Below are experts of layer 2 (counted from 0) of a mixture-of-experts language model. Rows are named router (the router's row for the expert), up (a neuron's input weights, with its number) and show model dimensions 0-63. Each number is 500 + 40 x the weight over its row's rms, rounded and kept within 0 to 999. Numbers have three digits each.
Before each expert's rows: "gets" lists some tokens that make up at least twice as much of what it gets as of all text. This comes from a sample of Wikipedia text that the model never trained on. Tokens count by the router's weight.

# expert 3
gets: ",", " and", " to", ")", " was", " by"
router:513461509468455484444534503411512557493580487491485469517505482556530487535563505483491441493491502491514491559501496469529539550470463491445419576480494492585479555495489529452515424466453510
up0:511476487516486516556413494453536474530469550473551446607580562477504470490546486406508475405552488443535444510540560481447511503578497453414467518528491499475510484530458510523462541518535460
up1:505532484449499535529585588449557486462571459501506433527502531564477537552498499554543402478550524500502535463519497482493542512447493460625512514471559462506487591539496461462501519464490417
up2:455504507493538604558512449543523485461437459547521532519525545581516460532500457428492488452479548511533557561480528478480482493524487472449525539555521419429494562516458511508484503444529423
up3:525536483433578502486520446515455501490471506569490528546535486457475481547473525443538537557494447453541480536465514491474487575474478599497556467484438448495528455543436459482498489503474520
up4:428520456445480514458529493611449513473457542448515494506442422444457469534497477541542506534538530548486418455475452504456488542454475550474409470536481480416592574506516465539531469546498488
up5:556519485521430564507498477513491529563502462526615562533582456494498478520468507495451493518497475495469543434457480520568506496450515507469542470540464466516515465437526561557538483572456540
up6:515439474476563478447543518555479465490469529479399440445458536529522482490490563529427512501433518571529588447515476493504517485527510506540527515513384561498465511567518485540525473524475486
up7:445479482530489498479430438466616470478550465434606515501493571510460517519513486520486416477522547552448479520528583494500537476480474529523530488504477504441562534476469441410507487467472508
up8:489523494509511495466531489480480486509490456569527449556491466556527501428490500479469571537533483597496517444500516500479558499545516468453535435537497512419542490501469490524509491540444440
up9:436519473439532579474533488488509507466459484559493504559512521430514539508422586416479473417494511572549473434501534582484470586533446496445517424490506464480503509564558487514438395541584494
up10:552512515483472455486470592541470565508591458477525499534518525497449508587510494499494493546535534525571485472511515539475533480462451502550524534508443525497522533540443449517548542481441555
up11:507506515457465552527437529537552464517508441486564509545502543436474476555510494502546495535532425567514534503531515475485496520480478549503435508508530507459500529570486503416504446517493535
up12:462507519518439567565435411493516537510530574484549509479485483452445496422497540432577462512534526472458489465473517529535435537565497522528521445547495473498472446492552499551512460417502537
up13:457465514535547506498542473451537467486530425553465455460490475471462491491445459531457421451475491519555486518516477453525515463471591558550547580543532548454495569423545500436557484576494560
up14:554509542528564479544402523516463411460499482554520502516505501512478506390416563540490497555539524429491416490525459462488537580486456469470508524518485502518394512466506581514500460531547446
up15:528465433527465453558541447523518440546490489440540475438491515505499430532556451394473483544515511452518529506497431548487474554509514475467495490455518484518582501492457461453498448441477536
up16:463502497559491490441510485487435512533475478474536515465484477505446463497514438544496500531488468460511511471492461404556567441516517459500559549495448538517534503461509523560450473404501517

# expert 14
gets: "'", "g", "ton", " States", "or", "ia"
router:539463558557469503501480528469490522447536508487563504451513459520496499478518494486531478481486437537485514494434506481483507454470484531488471488478566523537535534469487510515416531460533437
up0:479522440536537504562547516520478451566481555490554636546551489469533487484566498522515447522380480511482537525453515433529534448470475467500470524470494503452529497577447428491537463444448513
up1:509466568511445502517599549505458470567500488551526433532573447472487455469544511451435538517545468465440481519544535528533425467493564458529555502497500512496491525480480508502541456503474500
up2:536493529530463553560447446511511506528552459492488448536454548543516543508543588485560462464499450536494510560509502483469434519490467540494438517510456547534462532490467471458425502512527588
up3:473574545514545545449551521587506515509460454478530501483494439499472521433544504531530544548527473539496496557444451525534516472461530531510461501487468501491530531520489530592460465477442556
up4:491513483493509532500495501534472554506560510432499484442537459461541464517519521456457580513508450516478496480509499417460526478521538501486417545489483461494486500479525443525476470515573527
up5:466520478549435493465468479558514532535482514462496527489402472484524491481490529486524534459503437511611538558487451521589618402520501403424479599513502590499483474444460427552490475486533490
up6:476490462430537461529539430446550510519482503473557537431475520513516496572493470569514532485500466467474515546535500428436568502472536486456520501509488515518580480473512537475426477560511454
up7:468529510522563436465473527435485498463484597501523478497444415525499457515431587417495523549467500480448523551463517457523471485475489475482478512552447540541523500493447477533458493524443530
up8:502559489460553489521522475516563533520466503539594505445505500528469479494431471537487504584553455457500442562526465483460517485530531519504488518503458528581500507474432519517436492460421531
up9:476510420484521438458551509558500500511483501476449511489434523521402547573416530486479536453480497463518514504498566549496463503472419543473550503493535453492583437498482515455472533498579460
up10:480513495493444559508522549489488448572505498489505541520473458490459466528537508446452483573430471522487482552582500527500506496506478485433437503493450483499561510482517458491489537428416422
up11:483480511499506494477457487594509533528559572494432522525591465489485515503525486500518480492449439471553524456537488518479434522541415493458427503475474489469487511491507425596503546525577479
up12:464446515545496515458480566595504514505494501508437471484438517450489464454475520462564473470457503524528407468468491485488476504478446511558504451512552456554466611522473565499519448407496515
up13:530577528408470608515456460465547490483444516483563531466473493557508555528558459548504506505500506487511560515467461481519466578541512454458416523479483522517518564481551473498511451481512502
up14:493509520525440564475519421568486547519468509504460506483481490449512480478411521499534500502473520515497514516474475501489457517537514486479503372501441524541532516559491432535507478478531494
up15:542518579441484510453507500400546484514549497479485526470449460545505412485486459467549502495548512551488441493539487433463544511514549478470481549497503507489601488497556453525513498430436513
up16:537527510500478466500490507522476475494428481507557453534504560477471494502487527541564582500521511491479486545503487471445503497502458451543512491504409475474522384531570526532547468475497552

# expert 7
gets: " ", ";", " an", " –", "li", "u"
router:528542488441503527441527572408494521559520519461522501431513472555501491509530507558504519555511495478527528493512482522449491482436546557551438531524491542498465498488512455496486498497482432
up0:524561562545542492541475526464468521413494599456473499413471487525558511503498599501448502510518476502492411518557520513537481469518496500478512507534456490526502531497475485548500566517569417
up1:478490500464497534516440604512511525524566548517504387494578434435468476466519475508540452510539494475438484478522590490533478492494507541489524486481496490460552508491553573496485520530524521
up2:548513499476501451416524549494465537480513507493531467513518478510505556528508581453507526448470568542518538464554519487554538497545428518415508494471473465521450557443497545513437502493498367
up3:429552595503473485482537508571495518482494536477561476415527452523489476484443478639470521505553474467477447549513603511477459518468534500526496541456547438474508565533510503531510502613510512
up4:476503532479493480570554515546489583530528464487432564477453514506502389521480496467527410442535543520538558512554458527463499563470560489508458529507498501486439524498528494536449511501475502
up5:459511484470467544500476424505563427509487561459473470484498510490496440459478478404498464478485440494497508471425558479538479533581508468492485499488439472544448489527512489546527526560521517
up6:480436476481486520550565479567456446494490436506518454468404479523562572509529477459506465506507488553515494499501587545564508502515497444456498486427484476452486553495465462468448503555444537
up7:465464496478495434477533440427491506526488491571505541507489554509481476434516501491563448632607509494527524477585529480530486467505523512535496474569540559425477545526485553420566514497504579
up8:513489421503494514540475480483505430445504480531479558392513477522453517502515511421538460534482552466491540485535594551477513476506519568500495533511513518484526552494515481483539463477543439
up9:476463519463539474494441539536435578496545483439479466538525443493490524524504494582489452468507528501539498452491506470514496463563486535543518466518484533530532495456546479460435508503478528
up10:513518514483503528537538485529479433571579493449432525513483435475539504548523547460509531473413520500483431485564572508500504473485546510507531521501492415452480511484494494506505434507527557
up11:540515518559533514452505428524487492444520546467486463465555505461488438508557521531458548535524467423422429548527477425463499452481514519554401577507524491458507414511534509525487591509479496
up12:440526498440524504549462510477499493492526536577495474508579437499486491529521548567500469506502492473446494470506580434501516562472541572553469549512488567504440430503479456506515510539509540
up13:458464530517447507486511551503463509487555371476525597528503582541479438533564503462575497554508604542454542487579472456510510535460524498507477402496452502517478545461464521463520499437520528
up14:585479531518446522471550511507573527522484480528486577477545500510450477548488545549463498536449509498483544452524515533494529566495467466523501516433497575569556480466443432490463546534504418
up15:462551502442554524479502483498594425490513486529517550495452435501517474560469434509511515477505539515439463509516568511475504438471548478510506433475487470538479458546533508469495501466524523
up16:391472538531501389529574571461521449422458498497588488483469535473528522575510541485499508494571513584507554551461496503497470470498574522457457485502565431515476487528491475586554489480496508

# expert 4
gets: "s", " of", " in", "ed", "ing", " for"
router:522471527459551538514481552476474535536447512478522518512509499530499460577519547534533521483482491521482506453444541496459478548485520454433459498535430464525501489490475461512472546474520380
up0:467491475526567538508505490553509456466457493428436453386528503443445522549531470552513482490523501479484462450569508533479491521501403550595536519531509476511580486476509508483445522525467487
up1:547482497530527459498510527461500493516545539455420471502432456409513482467504498505479438510426559478533539517489442518442557509419484414489518538462436519585586491565554505515493455457527526
up2:513491476496536451460491544513498551489537507507505500492441513516464527445509447528454473574508511514502440545469514436468487466535498530478517490543540509454537505492475492468466581389530489
up3:437560588526590493527530537532534544501519416474542531523504521505506473427460530427526499531542511391456572510465460558533492577452522519609425495486523480478469577531538483518492545433518512
up4:521500502504476505504420457486503499506498513433459415522484508505520551543472458481507535497515553520453465596508500517550541525453465533429491506585551497519461485444467495536492527529416491
up5:486473478532646454491522487473532478524479469500465429455431531504555495464505527518443512495549475414477478509612553484534507535486476543435534496506479491502451443504486499487419458403561516
up6:516501519458485531517486519539550527488418501556493526502469489546400523484457515532430491497467437584496442537482526477545576486519538531477529519549514562476541475473516532489481558476548492
up7:504428503442502486501539487462486518426525567503548481517519486422416469520566551521531520478560502509486440469481519472493538439516477508474420560545555478498498432489481530558489473529478551
up8:437437560569477573534509526533503428520560557474478461461537524493538437483517504481453511463508534462517555501463516454434543467428491462501527527532532543472489498491501529530445486483565381
up9:530572531532532473502466599467442491426517434539553508642464440453421443509585552482492483533478493558490458545503508503479553440499479424531489579408508472595459505439546501551578568479513439
up10:535500455515510543497509494505516509457452458473471513540502465501501586478448438655561495505559492513479476529522513526537418532595437442426526577496551511548555504544483572432470466501501365
up11:605573533489533525561530512459437465537491503521441496533506489531506511481534369536533490488572573528451483549449498506474439492495479535551588484487555535484525461527500490427438461588505438
up12:503509535472568533485464556549464495436446537485495637477547474496459541527533515528554452457437438413502535553527519515536470480496570456464521436455505561466571482518464521523432538522499544
up13:491547471534500479503467544540510468504545505502466563451436535504507460507485530585543486553456567519472537477586394479480465510492529546553520479563553523410452496494482523463522457508524544
up14:491515455452504454492493554557440490497536545528542529463535526371496501524441602466563496482519544530568501438526450499538526509502505509477480531442454504515586486505531471487501413483531514
up15:491435503563479523443498471583516498528445489455483508508524513468574451399513484480518516529426548407464528477540552543568578448474528504502491510415463526466493525536515517565481471528465463
up16:475451483560500437495483524551480539554507514419492515539540484515520537529490495460538528524510447466448530478478516486520475562570429504450555481515522519525582508501508514530449491501456552

# expert 8
gets: " |", "|", " The", " that", ";", "The"
router:459460503483499547488537526473490486534524470396494551545511529550417467583534553554456397433554492557439459444535467463521477439479498496540444475504461530489529552468480548464521497507542540
up0:516496543414484530519537501538555493537497512447527536500549455451462525499511523493516441497471548482433483536511460505492560530464484476482419456470449499431500426471576496482519494513480481
up1:525526522459524522555405504505471528418505498486511458504471463540468553557526488450543463436430443497570428497497491478473498424473478553498536489411463464510530520402555517533560520550478452
up2:430530452563613529502581496421516498499508544587498481564509491476439519510541428411523488498549476496542544517461559470593499520564531509506487528514623527577530493441428484449576485478475585
up3:526565493460460548510524467493487519481501512482518498521610526571518477507518505463514483445528535552520529588570502435522478403534531453448456551512481506519516549524470529510551456436513545
up4:562491474473492495493500503442485493546463513472505533502471571432495573446523449450449488504555385452490515481490497497428509542484544490504498508460514548526506503523487495533488458508502468
up5:542472545571490536565536497487521496488495533557497484557510468463503529455554516428467405466504476406491495509568512509434488504581459456415483526482538490469470567535501494394432514529617462
up6:581467488452464498524481441496591489550467400563481486479485547487464568463529523492532510527587484490505530513488543474503444536426493482465442502456540562452558503427448546489499507453546469
up7:478501480514549590495570530502491470513441488509417531522539457491480450488484420517453504537548520515513505474493507448470440523476526516533474460476476481518452526462500493522462562504541489
up8:527537525499547530509520493484491506535486523486500528491528446475527505473502491490560537515513449538509457577525529511528477553329477564477522495486558454526490500567535502537459505490515542
up9:490547513494520520473473495462476555464450533470500536525508499532446455447483559431497458476520493518479523472503549515440484525444485493495513484463484497502458558509466518463567525437483452
up10:519425495504513531528463449401519551457520480534471526504582531466473467471484493537459515432515491535532515475568504459530493507455508492500516562475487510553484539544465467540519483545540490
up11:512517496551545478494527518525461479550422533552479491497442504557534459505579566556541530556582563476508571415529568432462492513446491496417497545491415470490479456511431492570492539559464521
up12:450551517461521439534497512488445528552487526472471545472535465444473486491482478502532498534466612526488493439449519535485473465528429440530452467447526472458523544446541443472575575523476518
up13:420455505503501452498479553458470534511490562462534491478515478550471513497551505511455425493527479496463498504446423512462440479508473507487505520487551470528494528551510515488488516455509400
up14:477519510505534557478458454489562524558527532570497493601440488511529504468419544467429515493554492527482517524589535467501476502525528443546448528504555549523498548539479493471433541546530497
up15:565482517525497471503531452614475531494582497538518542456544589444462498480536471460455458555509497557544451565469489527534572524511547551524548440516494508517459393496513483458534535480475485
up16:448538519467543447556453472440437519593507460469487540553523506503592530504501520479564560543556538503496501431464503443522546488496439496403492508449515522508535445502471534521490546609470465

# expert 9
gets: "-", " A", " S", "S", " re", "==="
router:529481459473515531557517527441521507500425545460587496435560486573551492576574471448522523470562543594464476530489530520520571496457429458439483474495526540469438504477517490481460441514547533
up0:500503505497544550492515501479450535468492474458523536489497475529552464437464451477469506485527534515487507531489506453477462409522397446431511509506495463547517524532535517453523545469360509
up1:475482446496466473451593528527471569506470537455536528421494394478489420460522496538488500468533514541519554533494480505483498516546502500544523478504437493496483530433460476583533501510495479
up2:497506450518562459550536546507446516499463592447499502483487437480551430542500519525529496507509509473544463557503517450470462518509519558514511516522433521487413538495539500469503505537511459
up3:482469494445529510528489524448480462555506482471576541445440463395489508455518518497549434545534451466558468526530516512461473540524473472514442477490518460506463467492547523521454515542607497
up4:426515552464536525523508516511497538478449518496467506504570557456579458428525509453526499476524510540548445534468566415514479525547503555507452519542495499471556481518554557544554484521573494
up5:530471465521487462508491495533491442505515471471430557497576443429497479520421481479552464607574459513479465474475470464411518466494474472495458473443527494550504482447448505621587476542487499
up6:454423481505507591477463518521541416435532501510479499491446467478536521540518534518511486573514473529478568468433466503480447463476449497535517495505538491504430472499427459535440498510582533
up7:504459467483531532497517577490470530533563460471520557562485515492512532468485460482521497562452575526532467536437455440512457459476481517539450493567522511541538496563535477502522449511486508
up8:510540491505506491535543502452552508567587525522464493498501527474534490461524541438466475487527463492438497501502444511525477433520454538451535505506539491523430488536512506543482522460563538
up9:523540467467466441576488459539536508602506566471555485543506527501482462476464487496509564528474537543516574499458479514496495428478465575522431552461457582490465500435528491453446515523389512
up10:551581559515512524529508515490504498441440539508559531487536511552476491450522532533508545510466556531489473514505493539449507560516475440563438444525517452569544410470481506501500471492520526
up11:541498488493510483531499479446543507509459498560472512504559488520457594580539517570553530456559523478519484485432499483471492571501538435410495438466451470449497497511514524438464534510557465
up12:467495580499503585522455454494508468540510556497526513482524563546514531519564504501469424508538527503489562490498488538538505459512461482592456557479551456526517537492478516453524462514492481
up13:502520571528477545544591510439497557488459510506556532490493505475451486476459467520525491471437516611494526464579436477438479549490491502513489539564531525528520554483554495451535523567566466
up14:503491446459536595563493486499575560498507487509456374513496484517512548547475480493503547462507508517480561544517488507443498474488479522460582501524538442442504470483514523514578513509438535
up15:583468411419524557485474468446488471460469494482594483550480456479487482492519475510498497511480507399513459528519532505551504562542484539517535513539498436558526497463520482526526486542468514
up16:489517419526452526455500505474468515512520471541473511530591461490471449512458487542434504478445476489474419539498594583514512517490543508476412549454509525498550490504494469529523476402517493

# expert 11
gets: "\n", ".", "–", " \"", "/", "=="
router:551464507497565457528506545474515570525462469496514457506455517518495510500467519496547513428540439494441509551478499421515528549449460442460497546495571527537487431513519516572397437425485465
up0:468499396511516502497452479561548440571524459547482497560425618466421509507456488477519533507470524564562478522549475545521575498417516505463450499576499547504494569492453590462525473487481557
up1:497559508480475453503525537505485508491525434515514543535489507513463584485497521459516552497537489576487472571537494425477517465460560556495478534614490428496437510477506476531514574392492453
up2:517470550502499464497543507497471500497442560526514492416520431495564513492522513522516487472538503513527558522467520477540538492473472503483532564491548431459489479530425524494487500482502565
up3:542499475460461548518469509547543522452483478465421502468530416519564494442469440472413429481560541455453517473477523497530471469485444483525527532509512484436491485554492433473519548479562581
up4:509491509551483580529405578449498518548544516485482435431477450545515475522513486458509573490543538526470508512527469540553508455535456537479505497542505443621500522496495517426565503556565491
up5:433496527473565476512489451443564500490443492523525539438462495551495426492570475483557451499533457471432515481461475406411543544515536509525539444478532532520579522502482447517471466515489566
up6:513515520493554474518550529483479504464495428475496565499507458529543541462524524518500523537477505452480472544529447497521510482455438512509489470463498465390593462427520460432544544542460546
up7:477465507562504530537538576485495531509505462559464503460530506463492458474538482503520512567526504425447498536455515500506469473490536502454463457550470464486511419527520452448491511475485523
up8:484552457531431528545520520488499507514463498442531507482520440497491498562462490577457538494474554442447507544471527422501472538486546434563488522530521471456572543467455495541495482481485491
up9:433488541490496516479410519478541498516542536492567501450479460538583423471446492487521475452563531476484473519459534400549532450435521434486507514460466470514435495526464510498494515529522547
up10:526511528581546482466513552486580497462515503474485475522522496444534425566562504513503445470446482578447491472520465498494491432602550533549484497496489534454508508461544561502540534561539533
up11:525531490461483561515461420505485510422435521463479527508545419448547488496463476553502489459533485481509446496551542469467545532516622521452525577457464435495499492535491453444478535486576472
up12:543515516460563441505510517598519488479493545522437533471449480474546486475496501375459525515507625518497490511538537488481534460466581549494426522542432496476478513495502542452520452469512534
up13:505544447567461489551478485444496511496559560523485519509481478519561512505449517441486466494491522506467536470493460504521609449461481525480528521548535529498476520477495489499487502423522531
up14:546512513495509526527539554556541551528588468515508558482492463518492413526448515556478458475493446520406502436491458527608466434572524454530542513543471492505476504468464471474445497517549553
up15:488546522522504524483531499523537484461571531499486504449498502508498503464411523571466474521542482491444490497556481486522540481536479534479479463458537503479500564544469444536455512474474527
up16:415517525513500471493482536444525523473489572481494428513536467561528463495491438489446469506525532491443582469515460486521523493475461438451483570530507511472484525480522553543458544446542495

# expert 5
gets: " the", "1", "9", "3", "5", "8"
router:483528552511511504470572474521466556499473548486500538447527418567516470524521499528568520503494540506493400526540578484503554509530510490470482538633514590511398512489544614531481469488475482
up0:474486565545556503454526562475530494496505518551494451529442530533490532509572521540508440525483492483494458444512521471556448490577543527535501617439574480603446442445511538536478458477493499
up1:464445538577448470434486577470487471455440579545474435507437537514501446544551519536443515466514525464496538576492489541417515437453570489501518451512430445512526516445453505515487481502498433
up2:487525545505485512527625463517477516485530561477523487475525461500525449472473551625483520531438420567505523500531454488519524419483457502498458519470457516502517410565473527531501516551464507
up3:549551498402524534535448495528510431588481427555489553539582501528480498555511515498501449532557445476539464475503577499479555490510498492519476437599524479448514531398515565489496485524504531
up4:479523444549610434455447443484503520511498497530437501518513533469593407487537454488413467496533571465483583512539461499536511438441496531502506547517461561509472503526530480532461532476522526
up5:512483541506556537485579529435568555404538506535470505507535477460487582533509478460503475545466456536492430488500481551487535444542479524532569502422529504504553532453532580420496452452542527
up6:502436462568499489509446451516550443454535509426481523567548539493495501510495479519485460508460592505475498569552530538539515527464502496490500485446458586452524555458430436489438512555433503
up7:419453466430437445481445483464472443551497520469568507581544525486520498450458529480454542478459505556482487519491515484503436475436554526518493448464465538438522548486500471498535446501565371
up8:449559467476493502534468533487504525543513480552484518505502500477483544448466566576503416444502540499538510432462565546451475499484552533513490419443455466564454508533440515420535541497464563
up9:544511485524448518489496451485492480474470481495543542495487492466506469531438485477475440517438522518474571492488480462458522484516471461511480486505533518568583543513516476459498520442616583
up10:534519549449373510498497527492535477465550537461547484565547524544415519499580540492468449518433512510519545478566542509536521500481478517561524459497507467479510528509498485460440463451486477
up11:542484432431552441488460475545512418546495489548567453530516401545448512462454465549533585539535513501511480464519489406503573604434581462486502449572514508511594499578502500503480441498471465
up12:527506617503459501567482482480464486507524448555498511516491506539494504528506537568547486549454443448562486490478463475478554532424434540533534470609514521519576492525504479533438433531548469
up13:495524462482514527519509425499501480487579475502503502503554520552543489503480475497445442436532553545503483504466436538438464543465576485545529509584461524461517578502471544486529517453519592
up14:435439481516509503552427540522482510537427448557502526518421397502499502532501552557491475524487515452517529506442547580579511501515520526559404459525542478506495564512500493450527505555409432
up15:475534498515521576447427457448548542475459530546441476564513550545479455508501514492472480446448480523442503440525447525540487519541496522523510488461499540557491516511477539443470512615479463
up16:531479504505525529452476466446546537506479516486556475509542477531376496484495452469493478549530455480521482437516536493468455542519513470527454534531482618479537524477494528533470524457539480

# expert 1
gets: "0", "2", "ly", " first", "th", " season"
router:491512510576575534446569501518520460462447500562482519447461493463543515504534536514522517483504497474488491511490523464530454474487530537419425436543442451469475525497459486577497530503495522
up0:469552515528522532514585513508546427466498486515556523485487543533485552529570609564515516466517494539410499504481470414512420453496434478528489458434513515474476428553510446484402444514470537
up1:463531502544467543497458514490471562455558539472458500585511497527502512466468478530550466406450471523509516537486486532516520553522425433501505533503463542420553509478500530495536537556464483
up2:514418471512574577516478442561550541442443568508465506520545554497446449504544516521440511470543507450520522432466539504460502503497558530493496557488471419540520443441413470463523496484548533
up3:441467528477560425559573582519546573565526504484507479490453509500516499486505437489518437495446521524492474481575522503444496455468485453476442514433457477468608522542484525531439517538482520
up4:560512519458541485505513518458481457479494459565541489563499513483482541459488502520446465520527438533489455451521537418382517527540432480476526422438469485449536445514488505517564509559462480
up5:508531492432454620516453453503441537507533514544485503510461462541471545547498506451509461477539450482502577542532534482497535512450484475482499524491488523479455455551481397549490467416506448
up6:530500525523503461508472504535459466548535529451468416439488528514505458502570513502490496456497501584465554513576479470475507538512493485495433560570594496434483500541523484511483433521543467
up7:456513540573522473482577480468522430531490584596473554571469482544538554440554472506566471473483510503523544534470519524533425464499508441458496380536516575463537468523513504527521473583579509
up8:540509459483489518525542560507480593482522490531457545496417499473530523574491558500481511409517527488450490519584537460589498507525464492515444500493526434489410428510498589568442456459427464
up9:480485472510438512532526489482477511446525477570504528527507464509521493511509515500602420483625473490547525572524525497477519498463535455490493593447520448449563514502523535589502403490537511
up10:495503482475509390479533439571422478540488524497545480423531498482469476492508560468449548520475568519515504540470485519507460523436485489487467444548523409545450533497562494494430472483557494
up11:452522510535507554480469501510521447537459472547509496433501542465460513561576448482481513509548512449505481544455501499467526469484539537451490434530464506496489474437470565498511529483538562
up12:472522529427448558447467527476538518492547465525396545537441537461434478493503497506512466525406441479589471469525487590518547481397477565545509428477442499532516526443591521534496508491485492
up13:498527426426460570487406549540476498477467487497483475514529541406448418462561461501405493563575512561474462465493546496485489512536480464530454495495450539542529525482564472505466541507687562
up14:555465490545487508516444524508461552552498514481436493487466605519523522492457513488518623446521535596494585526453498446520452524559481443507527513504576540523481469519562525532521426509497439
up15:570525462447484465527473465496501555441500540530509536527543425492485516515530547599513491535543459499487539431506422470508550547532539470478558571513451520508498443520528543532499408480477485
up16:470502541452488533534511548507480524488465523465498431464447479473545487446521549467477484513484437443477480555490471473505486539548490531452560520547496500439577560466461537555453547555506474

# expert 0
gets: " (", "2", "1", "0", "ir", ":"
router:504496491552490545540525430458501524498470612497506528471466483491577432498571502505513577503516515479397418550478466500512530519513460470475501424474531474458484490475581449557546461457476497
up0:525490420488532460486551465446395522454506518424503478484401451448450547490511488496502551565454534503447478520506444494523510524512507515504491491479470468518467509490552578552500479495457447
up1:457490458471486519462500524497509481482552570466535468453535500513509484470537467570505567465471524440445470466475574481502527528447512452512479578496447517528520551541500475440437421474474461
up2:491527485502471497408509522549524497508543489483518467503495492513497510489513442453494489439486414454503477471510509416552575502525482637479447479480573498507507540447551487479502539463461458
up3:458451555536463504597505440441490452447537461454499470510515532475543473534484444510518481420449515487563568437513476448482540518505525510465517492514466552408466474526478592479496508455559514
up4:462499436537490434463465509529525506507514551461501498497555466556463525506501444509547561444489482439496516478535468501517497493521471489473472569502574573508520476574547512520538557456524554
up5:543473447379522594521477475446515466509480524487492439528507458507486573510511469524536503500537518465472509486563543508534579459424531511535585552484472473530554425456438494482521511415456486
up6:465494451493483505472554438505464523436465497480413464446532410531480442498480479482529466491577564532444478493440425530566379515513473458436522486479527511538543467567476485446574515456509534
up7:455525522460536521530453509399450539517504464467388470490475502440546502414516473513486430487525608468539497493537533530458468505525539439462457465461452489507521486479536524533522567440492485
up8:574450476569414520476536477562457574528492450524534498515539565589455433448477564501514452495549492504521448468496494554527533487500516464524429445518550513517503504498506540487494518515488498
up9:518516560580532509486509478559456505516467498485474442513496556452443583481454511554542470473431463467500505538471470485536485473529470449473573495556469559526427528465506508484505565567555462
up10:527465475530531493549500528438508498456500490513451493432517521475442543508533461450533576510502508502498468465526459476554487482476509469489515446493448534486485482436460500495539495500517506
up11:494505504540615423489561506546467491543549469505457504568451532548488531504466487503537423469454451457493526477537504485456580463538495445520475552584474489518465409509532460482460461478505482
up12:470538484423442474473534447468532494542514494497521447540534463493468486452494479491524494504520495515502424517457526478452505504499468528401591534527548549507487562533469533495495456492464434
up13:496479497521483586457493516563540494439523469513531493560476486533504520524511525509540528448468510567441547465493545535527432503496512523537502559436509492475479419530535471543508497554482478
up14:489468480530515509478575480532491517529424580491499470519463509521481462509508484484479498473467494500534483575533489503434473485473497486545445536520550511523477516531488549498518480503487531
up15:439502462447506491448459491505570522473483472491510491412502537531535554472500568544540483487551543537492524532445437522488582410510503475475445504625513527462495379564495471560540479513474523
up16:551495441520521501546523459459471461499543552517500510526525449527482457437526532468520476472492496525480472502465497550517472482492467570526470485589581551564445497522517456533477510532551512

# expert 15
gets: ":", "e", "a", "d", "i", "is"
router:485499549455473511520538505478447547505510428460516477520521479522450534487502549435481512466529503516558524590514512505506489482538441497582518468497471485510515472495533563550493495469543520
up0:519549571456509473568504445562523460554511520549438528455528452507519470502573544525469511458518504552540509557425507582450515476565505487544464477531467513553505478512480567527497458486573528
up1:487543545522480514512486493479525556512503464492474508475490482518405544531493533562503541491477492580535541527543459464485501542490494568510506528481478560487547450534549483555469456480456476
up2:547560496468504516479448532543428549461548430436520551429537524561490475523484437478513511493457544484501463488479520416509477535519518522516434561498433542450430567558482500555512505471545528
up3:535465541443480441542505510496414486554471486494570477457503526497574500472581491472460523536496490526522508509491492486606495488448511499460540395515511499492429439568497512513524520444494561
up4:457509515440509418500468510477437539501440465495524502472531571501452529475532459523521477504483490408476608496467551502518502555465524523489492518538473500496500533476524504457436493455475469
up5:550521534498560523542464450512405518580595510530472574486524566551510475427497528527494463548503525492539443508491479531592511509498519524478501451426515435536470426432478496537533474523478493
up6:471424539469499575567437517486542564477403460508502469602435556553445444455550493455537529438471456532494481521504526526465453445535518491572480543528478557499488432496442451445525434539504506
up7:511446540554455476460498549500409481547531421451505516566573513509429474511522466457515445447495506463478443477515604498457507461462498457457505477460481500466452531508525530510541528426472511
up8:447536531442495489494435571536480489463550492491436502469470522470541556527579552533491525429522541400483455457482456530434474532431476532535511535531482525481541459474491493499536503513553593
up9:551494524491471444523453428527535469579574511552447463564485497480480503486520465484512438442435459447476465527480503497481531488464543514470560502551535510544365454479502491509479502448541478
up10:484524480481549436540448506549565549494551472443544460520507551519437551538506470464451502486476477523436444492484393504494468509469545566516547489444496478500510456535439484523456492439455422
up11:532463542450550530492474523565472498439474473466513463550436552542505513492416477468544558542451489516468469520552517453496516578443472522487581573490466538505546510483492525493530501533461507
up12:457453448506533456528486522470481510484519449466433513519462529522498508546503491520456512438477479528478469482519484546494548448548581496502514596463535571507533521499538563551521425554555428
up13:512513411464500529491516505456525466439580573468475563450524592460433430466497496480495535524477512506459470538542525543544471568500552502552555444463542518508496518466590476519462518541492441
up14:490492498505521570540564555452435477450527474498475497507446524538504500507491458505505460606485507549532491478410500431443416553476555426401473544547529476494488472506458446514510511482469520
up15:595579465437447503439493524591429508459542478424434516482509479460452482525535469444503472572515504488446489489452549569478493496551439545447421459481533525615518570532456500498476520534573444
up16:467579491515480520451493530489598487532486492503477484499463448504590450460502463475558504431484507489506503505458565524459538547528487497495453469523463537418544511518426476483555526518529494